Weights of a small mixture-of-experts language model, trained from scratch on English Wikipedia.
Size: width 160, 13.8M parameters.
Experts: 16 experts in each of 4 layers, 2 picks a token, a softmax router.
Below are experts of layer 5 (counted from 0) of a mixture-of-experts language model. Rows are named router (the router's row for the expert), gate (a neuron's input weights, with its number), up (a neuron's input weights, with its number) and show model dimensions 0-159. Each number is 500 + 40 x the weight over its row's rms, rounded and kept within 0 to 999. Numbers have three digits each.
Before each expert's rows: "gets" lists some tokens that make up at least twice as much of what it gets as of all text; "mostly gets" lists some tokens that are sent to it at least half of the time. This comes from a sample of Wikipedia text that the model never trained on. Tokens count by the router's weight.

# expert 11
gets: "\n", ".", "==", "===", "s.", " ="
mostly gets: "===", "==", " ==", " ===", "====", "s."
router:528544459471504499462502435440476407513475504509425554536430485561481509482545481509509494504455455539494494559488481488552502514480539510543485457491499571522541567496548459451544481451536458441430507437467494389450533476432459526550494416464462529493461513476454459488583541486519473566548463494585513477432534533449510484484581524459541495507553561513480438522446522500461524538507519487515465533480518459511477526476510411551484501529545537559465498465482559511488478417552508
gate1:465431541477578541438496434536466462412503479452519510451524523528398404514567476517473436544486499449485456533458532522494446572436608507492469538482517508427489523511537515529427463498490544521501540537442497531513446476532522530553560528463462555477488483437494500542459504476466488537530480524556545507506463564468545513559481523453511547505511481510447516500499404510555411578517472493508464562512484490487512506468561529510483523506464492482468501542505502578523504512452581
up1:418426466488546507438471499561528471430545433440550553519538484517545459466462519537435437499505476476499576533434549467583478530487594453539514466523504510488495511474507544486533470460503502458480552486450430522564473501489552508497455477459440507462450456427468444521517515465516443460445456512509502584531484482490522466516534559460513463509515522526457475501519449523481457546471532487530538498520506514535565526456542437427567484545479599532523521557523439472499482528421520

# expert 9
gets: " |", ":", ";", " –", "|", " -"
mostly gets: "″N", "°N", " :", " -", " –", " 3:"
router:550572553523505530542496469458571448530494561535500487557519487461407510477528539436492578497563530479568505596448545507502520483463538492473466528415501443494424554507546482507563539550509429519451489476547517523517488537502485500523534499523468538468509474494473469518406536478503531488515547536512544472488472479583577501444442587481482529571467481406512498494510484521464516495500479526464499516521470470538495530546455473454495517500549417487487486561553460494423407504475549
gate1:444460474538551490499488486523473519451553530493523516475470499566466469562447430520541402459561457522476458508410526490513518472564525445532536430574492462487534504537467514537474540465460475489531565487518494421448541485546558555440561430521450550432494471466435525508523583503518455500515488501531522477521455490493541525476432471495601458541548492474482499552486469508507625513521493511485458561467523487500511522437504542531582514514457491460455470530507444528497471543462500
up1:433535537527526504579503523514465499508465529496485517516615488533472552579488369506491414552526465597529519512414501507525518528556552456488519462480480478524490559520469509502540548412444465503538480500499465445458482534550502527528514524493478483504420485452506469551526478541492497473459488489496471466529504480508440462545442451468438533481522474519456461428521533436482547454516459515512483539518541470484530559509424504510463465559504454463463505522411467540507484579467579

# expert 5
gets: " the", " of", " in", " at", " The", " from"
mostly gets: " the", " during", " between", " many", "The", " some"
router:460433418512483447489492537489442573487470496471510548477488507496475482442503435526501490450471548522464547497475492509519468513478476521439456500544482471520513426587437486484532466503428481525512503532539542573566530442428506458509492495492531538521556442472502492490559410539465469524482506528518505493432556502543557495475477522555506473554450515583510529421514466560477546513537578479529467543507485542497585506532537515508521502504367431492539471489531460505490492504576401
gate2:500482424542516474497501568498466491480501549525556448462485506494517451409483551464509488480534456434539509539519447482508447439457501488586494493511550520580530493535428408559619444467486529543559500506469503513497477512496435499549573516562473538480466498559546519550467465501462542512480554532468467545532579530530536528532443552480507517576450500417539489538548484557535461493467493477492521531453477581494466499475450498479479485571526473499447463523548549495561487462541510
up2:495482443464536519565501539472473460496504453529526448576403490517535558508515513551477516458507496438521504453501470481540485480469533488563551451433482470563449460510483503547484518558520476481518527472512410538468512512498561524486515483513545477513460555431559429490514492487527520563452456431516526572478481437513465488473523519382471505530584546540513543454533426514551462559511566512507555481463481550467522501455525516566451535512495471585449511512481527488439550511483597

# expert 4
gets: " M", " B", " P", " T", " H", " L"
mostly gets: " J", " K", " H", " \"", " B", " T"
router:560526499553571510468426451516438473475515488497493475476508496533505524438432467521504531598507436471477504463438422516462499528473527515505481587493512586495476455491521468546550551510525468537439521446528459535473457479484516498517502454509516476523479517604527464521552561479550495451490475498522482493516434568438435520565565537441539541447482501498521487563479410473518506507448530491558541505562462449457562496435467472558529503501518517472465577492442529516514548493588538
gate2:516528552505487492539521486469564522477504468566487530531479543412573514524475449457520438551507549457552426511514446507453458463606475473515534470523496521537478589484431516573449590520479589492505570461466498470541491483504513533560626489475531444484453459500529420485505486450494460480463505506461508496524498522547506512530538505537516570471534524456521562476499454436520436453465529463513539507531485499463551527517490508549493476459438588527550470467511456458480523521497553
up2:489534563480438507528569456481527457516459464516581534533443491532483406481511477527550455504491512493509489440512439539568492524453516522485411544486523519544518421451498556500446545488465457523513490514524546483467479559507484484538610531545468458496520485437486507483515426507513558447504472495541560566509472508530456498553555528498463532482571460453452491476563500537508440551516465483471443414473529529581527490489486401487564456525490471545570507487494454506444486556550517

# expert 14
gets: " was", " a", " is", " to", " as", " were"
mostly gets: " was", " has", " been", " is", " have", " are"
router:430452541489477469481509547552442499466460466493489523455440497565535456432477535523477470525512555530515559505455582482548496494509457424491533475495493438557493482489390500478453543449445551522480459543507550500439496520482423517480457498530526512503554498529523547497481458555495544504442501462506533602517476501537487546510502462540498433528523516589447486424518455500554522479574435529472518440593494562500461496529481558552489475527433429533524479534495467525481510575547479
gate2:520527485484538488520612504463454476487517529551458503486511489499506495481502595510530428483536435459501511520508467464534594542476517528517440552514481478485471553567458483434447464514516526477488522429506504543478485501477547565484520557498496515478532448469455518517450534498461447587513542510470451463556525473511445495440503454490519520543424467467457555544546525497398466543527472488429565477524452509490489475527512435481446467494425506482541581531527598475497461470464605
up2:513510460488501433500554515467479505473523436505512473491548493466471499473460517474600469501561489434513522565571511484498555533524461482500432491496522508501494486594518488541480464407495517480557533483482514555464513529505599556481455549450510552519529490475475514530427563553568427502424489544500461491541492461452472510481468526504475513554499480465515554528553525472475474484443502543467491413510502456495494541470511450513425501487435547476508566496508444525411498454568634

# expert 13
gets: "-", "|", "\n", ".", ":", "="
mostly gets: "|", "s.", "es.", "ation.", "y.", "er."
router:518564413509426470577514491439512436483492443510466502469553425500490483426479499477476505484538510411530492478534538492509462449527553538501474445454562481482469559544470504425492456483530523499466486483510452502511549578556520564428521516498545446522506508474458493534482501497511530552474494441562508445501563537454454519466504564539542516515497577558488476502447480458529540527536536475415438562488531491554511490511531400445516503541497546524530451493501522546553405515450550
gate1:451564482516520519431456604537475464480496529486520490517434525505502552554511497514501497550500446490477479562494592486504474472566466513496493569521434528536557566515522545573545447491464467473561548465504463559479462545444482467459423459526517500543510540454581432475490473494497531483497434475488532372519539459501494482479544534573538518495455515417455495428509461560547528463489486458492522474486497464543485449458489509465534531452530495505502482427547473469439500448432482
up1:423581555459522488436498536478482476510529523524530492477487519418507477465465602491563469556485488549464501519474541454473571461500487471605519472507523516480527512476486465499466424494467533504520492551517454497465474513457475494503460522605449522475547517473535529482553473559482571525527391480502529488532497475509504532491587525515586535558538557513486475476474489535528460507515455545505598469524504407540504471491476484514508485502529411529460440512442499472483446571419527

# expert 1
gets: " in", " his", "ed", " on", " In", " the"
mostly gets: " his", " became", " used", " him", " began", " published"
router:428446549469443478425528568543464522456444446450528606519473514504487444531467518517492480511468507494492578473513572443556557493482468412479555505488523468530520502444420554441497487436436536576544493484479515525511568514495504466518542542528542526475562429470503499459504450503471554515453490495492520540474456464539507537548504540525474480541485508572478508459513385466556527479588484481506519499555494516494534509523469542564481490472427489471452459464535486554492481441560493
gate2:471497463411490506426469521505514477503484508539495451556473465520535482478523504492494407467444501453506423430482499509484470524494511499524560596510500460472531467483518529505447456557493500492412470513522553517452516519530505503555572418446453564455483446528496495533433518465506513497539498512492481525519458470414408548569557513513579469490464560546518496521549514505540513484480511500460525515566461523500505555545350563509581537481528403526500485514472507509525491528530524
up2:567514475518443523452467480549549460457551548454554446437487424509551426479545538497459551526472445461498461464503506485569486461484472477546463485542531555542533524453527550498445480487504537546481465506571506527508484477493594547576504581569377495507449447501520487431491470491432469472468463508511510571498491431492463509544541494563527523532423560557512494485534508516547559464497527478539472462507549528462490535478474533438517460516507530485415498432467505500492499536476545

# expert 2
gets: " and", ",", " of", "s,", " as", " to"
mostly gets: " and", "y,", "),", " but", "\",", "i,"
router:509498574536503503563499510527532534443555484492489520476451511515544519494477482466548542487510488453475497470550480400568511475519487486512477484542517456505523488476525519510510552492408413517431541534549538518518440441478496496549558534592564519442483483529490544502502439436512499472544529478476503475525486487560497425447539443548473475528517477519526447507587507594455548476534447529438471443493434542487457488552531466503464522566430484557489447531529539489479547619462527
gate2:416460538420481448500506477554449487524546518535539499452519606607444476532521487504500547557471551456519463467470551560524495578470486512576495484486505485502437469516549494492522440529476519501533608515535517457501483537578539522468520503517525520489494524525442510402489497380469563439462492520538498574552407553540491508501480509477517529531559473529498520469528471469556540517478517509439508501479494490534490562498508501548481466516489429579546464546472458503549499519502503
up2:497508533541479520550529536446488556559506480516507436418568509564512480463476505499492538474519522556528499443471461508562500511518518456537458507472552553488519422536511433504517522478499598477526547541501494539564489380519529514525559503488457597415510511454532530513546512410470586447545475507498528514520464523509530466548488549445539431479498454536527511496395518565478519500538495506497454448435489480547471578490493455453497453499544492473487476556482541464558469469516451

# expert 6
gets: ",", "s,", " that", " he", " which", "s"
mostly gets: " they", " where", " there", " when", " which", " They"
router:546443499468508534514470531485521485461486497499524531506426512546545504548482546492568560551529472540415455534505525529566528555518438425522476519530444475518575450451471503476431524496445498564548487547563546546547421469439451453488542541498503503542542550474507497514560529480554503521461535533462509565532452416532517484448567460445494475482525524524549455464525549521440445476540397517480517526441494554507473538480489521577484516452459551478484467531521433515475471534454461
gate2:529545494455487470430490477453509515489577483608533507427491514471497513468499476532447590485473492500491528566525461592497507528464508485410535488551520571530538464497482501457487501551423440419484478428419571500517532544431545470517538415429544500573447509490486486543521468532579498495501487483445541491452492588511481493557516427427519502484440480525483395497471534490524497490530520539447553494500551435507471518481486476509505502494498508521503563562515518499533512501515487
up2:555467600557563531515521451499458537474538622505521532489445500491494464559496412464401518491576497534553491437476437475498488541561545527481516479473502513476538545491481497490442442514501445480468561479524511546439450472509530389450529511456487481450439585454448512493505554533532510538528509535485513532502443500527484486567518491513535478463478409524544558491548509492477491534520525462436497500484465493493563488545552512490405542482506588519511479537502501490531505541474544

# expert 12
gets: "\n", "-", "|", ":", " Team", " information"
mostly gets: "==See", " Total", " Location", " Votes", " %", " Candidate"
router:511528451364499457488551471434500432526487482506471538494565406489474509461519543498496480509530459477586446540437554536477457467570551495495458458452508482505512530522520469471527473547530485475486506469518489443536547552479551565436467515461496495484433455448516483539477525525521490512529526431495509430457611465433464500472482516555485525556536515502440505535423503449555468512459515472503485502460546435538494464506543450455542492555548552491526488547481533540568493505408520
gate15:461547524525472486509491554507563502539529518471511459519466467580618511484547542542509511546506527510417408489459473360537499489490493542498538513482496478509564454484563468517471546518512462567523571500524504558517470506539498538510526464517529527517567518507504489508487637570488490517512552487460461502587485503538588553510508467448469512450502483568472476498534549470459505511506497534549531459523536510461514595570564516499522537501524490502487453515573516499540500491583522
up15:492527475453534454531521482510574472584527488453423519514482497485448475474499444534499483497521528460430475455491488429491456421496548461495479472486543456547506497504499483477465447543486454530565465521428478485473471509571448471490493478502484488536496558486474514587509583486543511507494479479518368480482545495415520510518575490515524497457432525593456440514415503458493457479457566475543530478560534374490540509563587476509462502480532565484529500514502519506468495529498483

# expert 3
gets: " |", " ", " 0", ";", " —", " Total"
mostly gets: " −", " Nominated", " ", " Votes", " %", " N/A"
router:517468562395492560520497433489560487556537495477545576412538503482500522566511531512532487481576486559609517479430540580436518467512460481513507553487408513425444547524497505570511454453537486459506512490492484526484520544506521517533467518528436520443556534500486513552526505513490477516514474491474517473433563500544513458488451479548488456612455492420486511472460490464535565480455479478468485527522565498545519495571503463461556552517542519524517511477472499435557488513483456
gate1:519495542436448517514502515491490536492554408475473559445424535500409510536578459490497512418505523556525511475419465572463487436476517505486507469547486492501435494522538530496569511479509523563518453431503520488457429521511545512600510474513475523480512528442433504526490495456511528485459496550468523487475514536420454454497581552572525480482501500496579448446411502445463544516517485448478525493556531556410453504522480434534487482507509495449547571474503499459485509486562491
up1:516519476486564512538508508500478532527513502459514520404416502507520512561492483497484544593480523556452532460451530548431514442465504417547497463599514530550491441498549518503552498489564424545440468516558531533491490466469477508530505504501420544457517560467461539496538557502521564506451499506495499426521522545500495539571475471519551458477422539532566444408514509518489447535497466532480498496478513451443484508441478505498516489477490474452523624450467529532519421551522523